python train.py --n_layer=8 --n_experts=48 --experts_per_token=3 --router_score="softmax" --balance_loss=0.00418 --balance_bias=false --router_z_loss=0.001 --lr_router=0.000327 --beta1=0.95 --beta2=0.99 --dataset="wikipedia_en"
Below are experts of layer 2 (counted from 0) of a mixture-of-experts language model. Rows are named router (the router's row for the expert), gate (a neuron's input weights, with its number), up (a neuron's input weights, with its number) and show model dimensions 64-127. Each number is 500 + 40 x the weight over its row's rms, rounded and kept within 0 to 999. Numbers have three digits each.
After each expert's rows: a language model's description of what the expert responds to; "gets" lists some tokens that make up at least twice as much of what it gets as of all text. This comes from a sample of Wikipedia text that the model never trained on. Tokens count by the router's weight.

# expert 44
router:466473526444419437497515564553528421540429497525469497507519472552494559507480468451523525507539529560477466522434536484571537488482544555460505519478446511458572528513478551458528451503537555
gate0:474483519470539472475522542410501500431516544442452548483507490543543497517529478463453551420529546508503491476480469497527399569537500451403481454522522525449523500416498485507433527433548454
up0:532499495541539501457484521531500497485461527447555503518419510521466536508461562564559555549485501508548515509399536474493541443516514454502484578472497497404441399497480537532501532503548504
gate1:472534516495498520510483498470535517554509484554548548524541495493453554506484532440530519531471532525521524472486441470527421495469536528468519412541430502533446479482560589564505480565489447
up1:498550499504503485434498476490521453475542457555519558501527542452488498459476496508534537512438456456489530560477568569470463554520518488501476540458484491584483469403496536510536451552517445
gate2:482436440473575509526498466521438466544432507459504497546598453517517414499563435437461492387570494434481472553449426434490483543479493482423486450527507549499536523450481527550486562472473495
up2:440497566475537488533513450514455505479449466464480493562452390555494450483518480436551413438496433455508493525497505551478510575432495502452499459478535533515525519422502572468458589548543484
gate3:469484462494544502484532520482504499487489493416460512500582470526519518524511519450464502479490512497490496536584477453506473497536507496476482448480454535456596512523517538475518467514438505
up3:513538511424520509442487531500376539533427467531498525505443576477489472595477546493492521507460511447465432512518499510522557465478458442497466552448473569547518475553509489544447421477458455
gate4:567512518409447480597496455512484448467537511419483483529483505434445517551523451434458518478449565513481493541510573525511494434542526464454509562468545490554554448517520511554466481463548570
up4:445552505482510493527482516457499514550556490455555484418548431385440492483453441512497533521430542487531480559461497539488466465503498435526444499562517396493526503495539495483449484481486545
gate5:526506564412476476447542485502496521489479482495465514459538499552527479512466452424534514484554537507461596446484494471531506517534456479525527493589518536543494537535468488491431431494524513
up5:476566452555482480474495445515556505465550442460477481451483553521508497559530483480454557490517531498559544453524524473500495429527460459492496475466496519477430439447570578500490533560469499
gate6:502431510504452508504518482628529486501479490483488473530458498489517505533476498529502519489503491464493484535531424486579474555557443450540461488518497560490532453473484472458417497511568598
up6:465455501515444460463532459500448453432517487498538566467475470488518524462514440466458509419526460509551584516525406471482401481494442593476489464544511432489498490490521437454455439471505524
gate7:526394470510460544490548475564517461431431460480408492526497476558524508539530535519457434518558451511508522567459499532507464543498529521449527470443511513448528473501456534533542473483567439
up7:481528500475475569513506524540473417490496432450444532467531521511496503558463504532525494523526477478471509507551488479495510412485507529495560456498516470491526455455510467498467501426508541
gate8:473388460492522545566514473532476517526546451487493420516529525482509466534503442481549437461531458523498470549462457472458553485480501449558464449519548525489555566504534587511499518459503458
up8:518583429527541512504529474553510494549468548494408463518475504394476514483439543552486491509502498522597466483585589462552517576515595525495559505428550496504488488552521490468539459545483461
gate9:568392482436542482459460491510487501564468516483499461495577473534597521487501511459551521567549454538591402541516519474525517542448482531557503558466585434568572536526526493499508516490523552
up9:505557543448580526492508546518522548466428538495572465506493438531545475521543464477486465489528556555591489515539436530479486472520455591490490504497467523514508491537436480488451550507522456
gate10:506491551509486506490502475413488423506587512494558469559496480534466451497417519540537476454521586537509465488478551513559478463470489546498520485479458483517489483526445556477392541483502465
up10:559431447413441499516560483458504584539489472485439530577521472500457479439481490448432532467503510498602468466490511525502476446494514447565502514465507466537544468447456548524533497459514481
Pieces like ol, ra, ach and accented UTF-8 bytes in foreign or Slavic names, as in Heligoland, Gasoline, Krajicek.
gets: "ol", "o", "ro", "z", "ach", "le"

# expert 32
router:559445507491501440502449556488525467546526509521502451541489522504486557528436468462554430558507485495512539477480559554521465486455544593531476467504461536452571527472554461482468501491383517
gate8:494496518451511532552582533520404597513515491538517529523498489512522425488507402507527468554575474537501543495565534492450562466506523512500502476474487537499556539439489551428521481536548576
up8:525500513483469493497493553486525431580531480505500479501469537558454544507522476470539503462466532425421432486478516508515468474502481462493452589532449467491476534525538470504438538479480477
gate9:514488503449515463520554452508541447487509447454532540430538534553587513532505507505472382568476473557498480488487540499524498504530430505527504442436442437434479491434488564499514525495521485
up9:557464528464533409539429542463475503504543523468538502496479478466440537567478471440498505518437495471509517448507436523490477515504496537474486509500498467521615429463482466474459475533524524
gate10:515507477480513499550475473567472497563526554487459515518456513495533484537435483434494521387459475523531519473501513474491508486556546547529544509456523513481570427551510449507466536454504484
up10:469523534485557500505476439504530481529462458465504542483532559555521451476488444384422443564503567488568499472504581514474524513359563515552452494466515506522578461443502492482396499549441501
gate11:523485573523463471476376540533564452479505555478475460488488499483504543512451528510539501525468500495495509522526552500489494522511518556575553480491441559494503597495489476484473500514462461
up11:504495508516450508458420484523495479560521561575525464487504518502571506423455529530580545465461465558507508440546536421492537483494464494515460461525503475440534458526478524403485527504483535
gate12:528528530502478534550584432530511493530459491563484535532530502499522567553453551516513453555487510462545510479583529505512525484555541499547532481561532495491536614531507520500548491509511550
up12:518456515407443468516488535515414510442490436487497521489508494438527476447605549492459517502507535530547503524483471548508491471502498503512506533477520493462567478511487438502513555562586534
gate13:484451504551524447470551579496450432516517474578586469450528499445449554516579474498515503595560510498487502488555546507517557510493531523472448600432523471491466491489538511527619547586530468
up13:492552595516557542547476493561430492504570535466450543480429500516515498475502566454443496439491506532523571437517535468443396483490487463470521544542518529520452531424452501516477507494534508
gate14:415442556527456503531465573512480452466605550522460553490470524554448574532444454569510422529563537523506405559500588577426534528532498469448472502481494488433516499584481475433478500525543453
up14:528462497508451499598501543481544581532506480465482529497531561503488466493524527532552569407508494474513502493538466492546517489513486431523481508508461537535467515431550549455519473491466485
gate15:513533510466438514539493588507447478539462462507526479499399572559525520555584505505549534495515485509484460490470524446506507499481536469552492549509557476529528484540565463563419469521502480
up15:487464460521550553489497504476596523572482486469487540511494527575464559516480569535481522469533461472510352437461471495572520526511477479553558427459493470526428511540489463503393519517511476
gate16:472502480519500484533580619467502506472533469544537528473442495516555561448478505423503492522482537495440551508547518514518496448460461488554566561517501500546483503472538495500509510445491428
up16:509524542485495523562481480437486539432524483497557494429489491518544498460509535538453548599501524506426427514506504555514464511510524428532526492524540501574491574572515566441482523489453563
gate17:472515521570489503499502455452451486495473507535496519558504450516544571464446472552383452565490501494528582508530496465488491492511492441438538445546529455521502551503509516458453466508488505
up17:511482505522533533557549520488597536460498484533536530472522492498504489567394557537493498567529571432514500536521512527512498406473503514481561543473451475553535546580564527549493519534413523
gate18:521421559443550539533458513492524546454519479423477507515468464431495486572472525472483478580494548550539502549559483541476480510459432429548552517471471559508503550468498488475531470496509496
up18:487555532441517472458526420544492463459477483484444469468439420541463513490458510440530436460538541460483485498490434435521504535588553468453569502494450481515498483565470497489457524501448494
Function words after is/are/was such as most, not, more, all, have, un-, often in comparisons like than most.
gets: " not", " more", " most", " un", "2", " are"

# expert 41
router:558465485430443519541468533500513431506498473578534419497546520547520516468472513481507454542528521522471465522436490544526475455484501517501459530528455533468462579475490574466477439449469558
gate0:561555529529509471535458502518474507502523475517438486458521516483580518505488464466500517549483443544495442447480430507475445506473487488500477507559550494502510505426460526494511568532441426
up0:514483528490466482484433492526591479547608504461516477525450469526535479466524499560541556513565508419524558551512506507529596480583475454486521498501509549523456513485519541595482515468433442
gate1:544528513499456488499485494551466527496470497519460466485518411545456484518458492512495445484461484503502467514545518526587458507477521536471481490484488498476548556516493448487547554525468529
up1:576528500461532497414511493506463488508560566508499387473500534470451439485576393552496545485488460541438536494470504467469435566552550517494476480527512465467501525505454500506517560460498564
gate2:472549451534559528459504564432494437516466548578467522456496542516493536514479524523533527501499517460505444457470472476550374457514525545458494546526469497501463547510471567496516535508467513
up2:561449528532430414421521415479438483472520410452547470491488511553490500484578462483499537484458487529544483412477515455525574510555520499419469416504482486540492452474461461514489485464495536
gate3:471539517534517533447525510516507497567473538497443415521495554464496432446526534394525422506422541452479544454449499583456507521490539472503498561501508464496497515497511516530477549427497495
up3:536542524535548513485571412406478491542516543516516492474498542535502522542539563493466551447461498490482445464483537548523459532457540591495505490425518491498535469452476509505556558454493479
gate4:506495516482527497541498555466450448517441469485471498562442546464535528482484456533507427431413476527485509532465571444495496503496502571475651550536539458498429463519544458469458463495517556
up4:387535509578505469390462554516534572466374499562509464528513482490504484483533508525531451477586467500502504430463470465472482478498515513525513511490557551469485486527502474463554503506465513
gate5:450531464497516483519467509471485536509543494498431479513497453525545381589565551438381592601463476470532464490464483432465496565517510544399468520586501412484429500497524515498552533496468489
up5:503546513499411522514477490489549503479512479496481478503517437537546532491468423546521542511518483554565524457470516467476429500567422406589509523531537527496536433444604457487547437545502456
gate6:536606525427485494525492518450496532540465478435484496429528501532494478546517525497556554585454447438509528440500500489507602483471517429483482532538465523500469494476535481559530547580558538
up6:428502489506482492518541505497531505495471475481485489531502481530529524549549513387537413527486462575485533471499498490479506555510527515553524488498505522441528530522504472510463480480542512
gate7:401561492473447516403494520479480488440493514516537453543516526478548529577527527499496497470420515448465483501570541473519537463467523531485580525500481418510496479466454436445539473526534454
up7:420494497498469524534578569463504508494581497516463493535542522498504607501505502509447476497422502455490457502577525535513498493491453447533519485512446517564452530540493488505489481511525546
gate8:534510505493549443468489458500518502530460501509487510556489531554479508487534495415528525505528523552471537513500438465485512515538526445490505540519483459631551493479524536478422492517539532
up8:495483484468425481544473563409577521510552467482441538461487510527566482517518489479498531515489455473510488438472524505517535544475509533500543530490516535504463463546433485499560507542519488
gate9:555527496497532500577456514538598473470521403434497564495544529446505542543602484514459489506478476503540442509490550482440558512532384485451521529487459497599458531506461594575499505522496455
up9:490500523448442439553550508420471467581482512513506501472512522491501520509424475482476488538494487503485516482556528472520523544523510524429468472520499576480522501527480553502555505593459493
gate10:479503517519516569498480532492405571536552558559474442441480476503541535512500438536541459493474525520524500480491524514507533504489522550609509496506428505487467502549457648544423452473510524
up10:526537534507504431505426492522427584448488432496459498468442501473491478415501498532547487504480508473562529568487536494486524532524534510440519500429571513587488525508547502556592507463468525
Commas and periods closing clauses or sentences, often after a year or name, plus paragraph breaks and words like but, however, when.
gets: ",", ".", ".\n\n", "),", ")", "\""

# expert 22
router:469504579448491508565489498492512432527509521538565509495488477473516572480456543487542450445544527545441525509442507472570492448504516482472430471486426484435567533537597576501509380462457489
gate0:486532515507484506512543490476477470541478559527509487530509487487535517609514515504526505465524527530480541552510474468487520524525537439531587565516476548559508498521540486501448456521501506
up0:565538489487410514470399551553536473544586516465467509448430522459491428440506453460394529556517542461506442508461493553497509476498474572533483527499539505505491452507443403412503472412495546
gate1:545530475527522527525457420532537489520561404522469454511440529493552576622469480535478459557460518574491494427512510489495520506590462516514529415490614518505483498541437507543495534500538452
up1:455513575489492510524509524469490470544468471451430492501546429516538515492484500486467437460521462551585634446473487543475456507482512519421569442538469484378512441500435462499540516525482489
gate2:512442524474544488498542543533524495589494542464551460501575436507480505491518461514540461437426495505497474503525531466554535508553586438540531468451546588475542567525554574531521415491425424
up2:464487602561465475482494477494443470475472431477497487520523467494500509499503519504534465507513486522463460461575443438508488456505498544423489540486492512498530537538505475469384522495494492
gate3:500529556507437493440446551504461486595458463491539452502493480462453480432498503506479431447542483470538538494560493440549487508537534500523471534524517535501495520447586445507502476512449495
up3:436477458466545447514510529445543525477449506457504555492470462493537534548470438536493517475472507535472467479491507500451497493450499494492467573497617540470522560538451521503485489519530529
gate4:447513469432509492532472486456499533472456572467525455571505485471437463618523483525525564456490492445511504523568526477500420419546482507529442451527491442404482465585550492482436472483486520
up4:489540528537525418581589502507470459497468439498514497520515527589460519524485510552516502499509585504501487454534509493461473480557457500495499543414534480469468460526544501463421559557581511
gate5:536498502520546564484446498518492546535595418446538476500467467498421499533506482498480488497472439432475551543513525543530493474500508459494461430494474516465600521474545480545510503452509481
up5:515495459479398496529476492520492509470505519556512514543563529489353516463479526538513487450438539501549476482485504502488482524471499523527550599534471566475492466518447507469472407525484562
gate6:483449569515450565459480442521526469527506559511540521497469443525548514486505500500543465460449467515501506483450499451517517445475503486477529542462546493462487485516480498432529509572458492
up6:466523546482442414477515475498558477507513536503513597464496521480516503544434460519465501502508481465455474437478509516517480542533426440460567480454479560547441536485468521482526525516558491
gate7:515574497487512547501448498503552467510451526456440443506431518483473549491480566547537473520539572501457482492599497477497501473537497499510520599457485441510496483459550513542537480532455496
up7:418567472514508498484461471470492536521541471430497517485526495477461431512526464528509490482481508583479518514528475525508462495507526525541439502457462558480507500559412511536511523469496523
gate8:509620449437470490586497436513488547520508405440489488510558507534487543461515488527519446526467470485409471522449511475535428529492529482574529566438473503488575511545498492593464510537533432
up8:551590472456535461507488480491488411529480486458432494491458475560518469496476460501570529532565382522546518508492461483490522507468535462559531496496484421534518499536519475484545497498525510
gate9:531565542504488473507503464536457475494530514489491540504485550538522507444483508493482499504470455542491462470498540459531549521587486532439516524555462485432451470502453564424472439505533520
up9:527454518495547528543525519528485492481456525459510573489464552478497470458503537554520489470457597538530482518556473547516475506495494532556473518535572471458486512521463434410529480537447487
gate10:485488523447488456504433532508513495572400477523523554457561457549471598465503442490479539445455442488545477519569516485524461523530508496506510499485501527527484513553511517491488560479501531
up10:421503434556499528476531488532444463437517493541563451503466485460467440578497549532559473437507613433504476497516542483567563521542511512443469547522504524487442507418544518517490570499483517
Function words like that, which, who, this, the, and adjective suffixes -ical and -ial in political, tactical, publications.
gets: " that", " the", " which", "ical", " who", "ing"

# expert 31
router:586477527473472515590545519522515543479464504475542430521486564499475463457458492448544507492504491557446444529485522533494468430452527521499473488558478499485461523529567505468532502533414495
gate0:455486541500506454537484556366514595512520549467549522534507514488561480548448501469461518544535560519479541558495506496546459475488513496477480471535536574511444528532505559512521550496458496
up0:471512479453534565416490522589470475489506439436488519527579489511456433518541561531495515477496520492404488523445430464480464437505503504522536509501500453480551590500470494563487453466521483
gate1:452548516499520518501504542477519407469545521546460563532495504519508575472505538397506492504499459579501539515472468500474500515515436427510545523437539503551553454514514483498529519425441464
up1:514628476566495494513531490511473544507496496445487496551431490505490521469494595525490605442561522501493447498525502518513505469465509536494486442444466500474539488521510455553480450526520533
gate2:481452468534566549489509470538524480471538570515459517546540524549527409549493472485468447517524496584534425546523510497483461530502501537454491446513465537469494483486519487529564553504498545
up2:527501543486526570510476551479499559494451523535576422491544468548478547509513519571480488471510501562476483459517421511492468440538533479460505506491388487438586467515528532469526483524493462
gate3:484576458512514506460553536440523446555528489487491505438424504506514547523525616468420533500488535526448514524541506472552470459507421466517490493589531559510489386515461514478435512521515501
up3:510526549491498493520530455525510547497520554492505483512489592584571496472460452487492498512464525624478446470479465461515489477474555446496542537443542527522446476523528546557396405463485513
gate4:508361483517491537505545485505493504451472522465537482478517495504487535489482439520541452533466459547486516511524432537535556465507444457469425539487448538498514517470536465502517493504523519
up4:459487505482515539498443453484410533520440480534488496468448502476539457494477508551551497504470535521459586453537477589494494458540547477514520486604484498527456502518556489570555486568481537
gate5:533421508478512444539601518527494497544459486441480490496483566527513524505413488514402556476535514528447488563492500470478495498475455450522499452546400540456410480600488501475503458493469502
up5:430573493536471540490501523424550494493469553550411379494505531522521544521516474468416477499504494503467515450541551487442566430524507489523464440520504528583497456405483438576547491526521512
gate6:530495545470455543494507475486544542511461456503511512549456500492462483469488490494468525501550504533496498482578515513494493485427489527478551506566504481521464494484534503508497484506555589
up6:472491491507430595461504479562463453416491486516547458426471489519476503474464538490489567558594507517529487591499473526539430501564471517476554476474474486493447491526452480507487485539503494
gate7:530529564505535516571507578472494519498465447502567558488443490515488471502538529541498517492587475494497517497490521465564471385470480400484480500435524454497507468509452482475437518549472534
up7:528507519418453528501551497519396494555498566503538493505545536485459471481496485541467555473546471557498442460450512516501434477538479512499557493476469489448449457524504472468462554410465474
gate8:521492558565514527453527480569485497591437490521492476456463523517498518486353490585521517516458526539470520453478507411502495559525521493493573501480514495479513530495508455505522498568531501
up8:480546505478426536525456572568558509562427485499542528477496441514514476479513515482539471539472560531458460474478500542466491483486500523477460522534525512418548491485524538520541469490548472
gate9:481488553442536429549540537475551534503517546446471517417488514533507558495489485416496521418494432599522538561455528492435539453487537442506515486476514451507531510490537514485511471488504527
up9:471496527548538514586499523574465497445531526488535485465446515486510506423527462482495562549483488456452572503571457457433552502465537555523460510471490455494549490471565494433520468569455478
gate10:555521475507499505499512501460524540448485475465487520504423373555490523461557505528481448539505451543568470494510497515499492509525415514553437554487499473421500504519484475551487482579514516
up10:508503541529514496506498562530523520476518522478456502463511521455477445410522483426557473444435503566515504580442482472591470402434456510482489497551464491586495469504468458525495544516543517
Word-initial consonants and clusters at a word's start, especially l, p, sp, bl, cr, such as out-l-aw, G-l-entoran, Bl-ank.
gets: "l", "p", " L", "r", "m", " l"

# expert 15
router:505464493479458475556476538524556440524453528532490471602552495520502579458471491513539483452532490527435441480404557502509472489468514538492494482524485569419464497544545465452485500475454535
gate0:533561511545453482506566476526523549490535512501490497493415518545515447543491416492495496465559459578467419461557504491522564484484537456410496501574537540487380478529516504570540474568493560
up0:521549477514494497546564465457464544499487505483512559528490574431528430457498473511485440493527474559463519503538468512545509540417536506436495489546496425484452439532537515486499550515490491
gate1:478513444506499593543467533558502548508496584485489464494487497560451474494549538543488466480465447556536464589546510456476522476491507472545615490514521511464467498540499468464567469518538502
up1:490447459459438531557514551510480479505465537467480507544572493466433505554454500528450530477391605522449518524522552502506538433566482516449472443535528442545529483564464457462455487508545448
gate2:491461516527510480522493443492518562518508539564510534501537574523467465528600494496540454536494560510480526499436541459599499495563505540474521521503527481504578475487505409475440513468490522
up2:531561476490486453552503526533489479488636489439466500489455498539502486533436511483481481495498492429466499461506591438452509493521584503532463440547474469474465533529560611538501435499517418
gate3:485552543502461530544473563497514499456536502466527506525485508498501429521438474500526502520445466514577502499493495504481537487426457442575434523521440500412496540494494510537500529475449500
up3:540536477486550485437507574462405499510497481521449452474474498479485475506505565494530456513450527513442483565507525495501438496530497487489466443490481518541498568552461488493572491489547461
gate4:488464486468483546546467474529439462551500580475530420519539567536527525516569510517539513564453538469596545478592519483497533548534512459553431465510520578539531434427532479422497497436512514
up4:514462528570497466491488493522499568604482511481533559486487482551453473526460518480510457487481474520499452447499488492474434466493546566493556480454503580510499396549560455508453560461565557
gate5:509549557526403545552571481562490497499459501409441489478496449485533517486517521521510514532444515483450484489549447497513485453474478512476512488489570479477484476549515473458502431537545507
up5:469507489470452541550553466513488516500444533498511537646512510505475405487474463542463525511515446464493497467476491468521430539441452498515547495449431496496452517498617480406542499476576437
gate6:539448519469481477489500490532485463533504498484521460556525507515545501471498415471557565463547497449383493497563512531502592555469552483555586511517508484498485509523579484516490479512556434
up6:536508459446480503417472492552526506534545479526486430458544416507532499512465471504489456450565463465500494463544497461501554552480563477469549474504482434501539561574494429488459519461467458
gate7:527522469492484479485545463497474465550448567602472491466538513507506471507520502547524444486514487509500505500535562482488522565450509567523436499545493469450498440545452531463465540487523491
up7:479481518483466463450544552476510539504532441467482474605470428514477510523458529511570531501506420511441547549454568514499519426490460490446508460401491511492511529435494533552516503507526498
gate8:502499486500564493531532509430533472508467550494440462465535551530475519516495474497603479558487521487524491478572518448415419507529520517497565491516509498533526505475533477494463539495586521
up8:422490547479510546524500489566505498514531561501535483545497480477493535510490494489563515537533503512452551572452546472517448468470563480541498526475458468445451458588498359494510528540497533
gate9:437474453551514477454575475515474509401503534516511494466540507478515449555479504543450485479453452444537472478453554580512471538512474517478491461517551412529457547512449559433395539454575527
up9:489461542497462413443506499554528534516412552451475431427502504510466578488492507560436556478459499443507497561481501543521476502449590540518495459551507488528479547499500478553566555500536603
gate10:491506496432559503554509512522513514528411519475542430520561520512505492569539479425529510472408527508529548524462457402458439526478496456504494498486526497505434492484524504469541556465559516
up10:505561531499539472530598449571504494532416494516522602491535460559478526496562458552428480437483548491506500494521492488559490512563554465514553521497428481457596602453560485469457509474520528
Single digits in the middle or end of years, dates and table figures, such as 19-4-8, 198-0, 2,2-1-5.
gets: "9", "0", "8", "7", "1", "6"

# expert 45
router:516511567478474436539528597475450507549471459558553485520535552583531496503438465450519523533551466527503500458496517494478478478409560492457465521525485515448502566529549578471475499505465469
gate0:524487497521469517465530569455396493452541457495559454541453522528539467475469473454447390540454470546517561523454569493481540479538551548447476550523441522480545459425473510462539520474546503
up0:428505572471507463501472472500501501522447549490398554467475535481503487474477566518533522474504522475440452413527478472537546495468511527530545540494448502498448449512483470413457465511441521
gate1:445487485555495586446488487489508476494586438427513508449565536579544562469440533462491535503517461477488486486482456469504523507478580492517477477499496499456459532531453473502483576488524487
up1:505582517510492478506483570561491546500483518568430489519577507536472466509476492487491520441448491547534472469537516529493482586552501500453478456469498462474558478433552488527478487399540548
gate2:534502468526447469501502559465475520476464457503492482571524464483498524518503465520500503545546527545537483485473450462439577419478461576484577458534540422417491573462506480513435496524538501
up2:526497612448469458440570468503554493446470479537521541494418528463562494462512499574495486501535533534518498482560519497516487497510473521483426483518468484609497512533501486402575476582505525
gate3:556509509567489491525418462510499544474497544507481539505480458524431490512466486494532564506506452475492518511508539552453411500525551606509437513470478486497542512437450539511456549464424528
up3:552510557448514547527483510518478487552458461529495509473547524488407504517443443561547555467458537441412583515463492443458550479584507442499521488513500487519527447485513478448505559486505574
gate4:532567506522509532541453548458538481526483500487497476506525559542494515433459470522479540437571586494476527480461487506481482485373549468463564497520497479500536530492560523599496448432590507
up4:543491543500497414394507543459511542511464516469464463549537523453505510527471477490562402524414506529545506479462521493398425450526422466465441485418480484498517530452461473528496512457443482
gate5:507468521543448479472503490523512499513465487546512529557453492490377551464512475522485503505482562527459454514546469456492533515475413560595561473535515495479495512507568431475461535427460531
up5:548522523426627507519495490474483472506565483574491498447486536597490425554456565468573449508487511492524501508608530528499546486563531477476497493518450506559509556473462494482550555574477551
gate6:573506460604592485545513497502509453513508530591575515551543499458448490529417438413470466512594461503529430514575505546544508612458479439523512480496473460428491515507500478461494538505371576
up6:505469496500487513467444483601511522508521607490532494520478437474458551545529481465486495463475462508557516548460490505468495491476485541514595486489513532471544499517521518540458421548494494
gate7:488509495449514477496465508525444532527425581499494509570459459531584567490516459483486467499559408475572477474447522545528487534516475529480432525502460517508434520488514431490463475490466529
up7:524477512519504490452362445484521476535523518538432465490488556575485415499516444549557488500517516480433521558526476487524468454486491431496469471496481457518554496454485544522470521480491518
gate8:440546492490594521480560490483510448520481462457519518548584571527457450536477489467565472484525514583535482474431587533514438447475484452481449528569582495511484504454504583622520461447500505
up8:491519499474443496565470485553540485461443446495502515504527482513479507497470453409468480523557523554495517493532511532498485495470514551513488505463434504428508454565441449502497513568496491
gate9:490496464505548478526564518523528519521522535499535547547494539582533501504512471466502534509484473495520523545548547388468553471471458484474568494458553553497495499509518501493565461460513472
up9:468491452494511520501423424539505550463467517507473569481565503494534512566526541477415480513508536471469522474484506508529474535440508547409478509486483496496475510503426511516542542491467455
gate10:487497527508552516560501493498459489532537464558457506460442489549517448443518484509440464547492536529432509515460517465479494480453500461473455619523519495509524490554457447503459469510542452
up10:508506489525532506531553482489555493505569517523484553533462516524459508522508635527491475538484512542492515477504521517547533474543566490477463475482511544564512534506491485513466484530511536
Prepositions introducing places, times or objects, mostly in, plus of, for, at, on, from, during: in 1960, in Stanmore.
gets: " in", " of", " for", " In", " at", " on"

# expert 28
router:519520539520502460525430551501531497505499523496469444530494487529459562519413576457522460553585555517452487507467551510510436436495492572457506527527425505487489540533479576484504448448508531
gate0:440521486502583556550474488416483498455528501609499525480502476457526484519548484499506561497475504503437513537461538475466522505518486532525596472410556552503514467533484517529526485426502549
up0:524513467563501493515563526415483480545496429568511495440462506557463496524473546524562492468529524528487510494463518481578539512457428499502511508454509485484537487474444469466593582537540511
gate1:479506431534445437555384459487457490508500484516569549490447429560517497483480488485465435469570435539529454541500551465504490501480514533500559456566485517457505515455464530466467415484523503
up1:571468491523502486502519482536511503539467503529447567541472493486473418514478487448515527568467475479492505561535457511537523473445468560518518504509409485419518533529450492458543448522517533
gate2:530493534564550471502491554505486539453518462475477552569573522465504518481410556470522476495534519435464533449531506566489516503553515467449474478469445508475548468529514459507466479538483485
up2:531446549550431451481481425448513439496484500518462560495505576513483459461494471447467517479546439471548469426523488478541529551485510571484522547501519547536634512514478528512547470573458502
gate3:567475485546493500492443483517455516480552516541435465519485507459486524448451516578533502565557467510496593542443499533467468442399502459539516520469520478465445518499490487533537482517462502
up3:516520468538462480473451456505509477523561484554529479519424536450460510465511481555606469526449524429464559550468539504569518511432506533483560552444384491462505509529477501551481488516451589
gate4:464476501518463527504516473591440440548523455533511474558571478463483468526556504524516544513516567558442554522498540485485503496481520514545506554499529430527551462458459538539488544518522517
up4:572485530524569502494496420488547548531505541480487555535564504500426607532515534513481581516535525523544458450529512492463469415475487466517489513494495540495473493506481538502551505533518446
gate5:506487461482508487453528454524512511471583460531510493505491449536495485424487538516443464500510497511582474514481449536521498475495564484512539513536585474459473559454494442527479445565537492
up5:503476524487491481460488464445508534476465491455439517469513507480553502511519574521403477537513499472551502493469492515475568556475526497441476478503469433434537503445511539513543499570562503
gate6:482490489400610441542458493490465558476447547519534496510516498457466526529508514513492467474465499471573570440482494467506582475577431560455535425553476496497473535522511581472468486468512468
up6:458534524468392486521505520536515482547600504450482531474503493494539466495515507522501562532508479478491476498421436529562540530559489434533432530514532462514533597551441443513529499542476505
gate7:481482517602496537495464481521497493509463479547466526457426486486513467484536564548544518556613463475567423455468489507556504444493544529495507551492551500471462477483521518516523513465509481
up7:508491528489488528464514481503443577508489473574476477476447517526555508530499497489494479481550521475537457491576456508552478427483483548516514551551568525518513560462452534519521414459512522
gate8:528503482488562535452492506531540539492543495490509475497505537532506524476465510438491607508520521516480485473449502496462495479476557584530509433437437487556537535452432501490485494517449489
up8:478594503512538489516575574536505470453461519460488492522618510514434567522443551485514508498516482470522509462482470406496526474440548542478533473465505461547481472511545480510452514453555474
gate9:485481512561513471552462444541501510476470488503447518495533451484580512493488499548505484440488510471487557490515588492506543550453568449504528538512507536466404522523506493512395496471461419
up9:583564485457529496529487550515523545532566487497503508519506457508523480482573489502500496507426479391447539485435484499557431497544536494470570494550492470547516520541451508470537481505504496
gate10:528522539492515537510494525510462517452592476532524453493461454516420564463491512475474501525528533447532512487475441513478499486490499486527547583530478458502486484536537521468480501464503479
up10:464506501499523594628508514510399503544457435519532535535527573515467469499459509473432509534514490569481558466500471493448497501489579448511473451486460479492441496431447466483435400490461487
Digits inside years and numbers like 2010, 1908, and adverb suffixes ly, ically, ely as in shortly, poorly.
gets: "0", "ly", "ie", "1", "9", "5"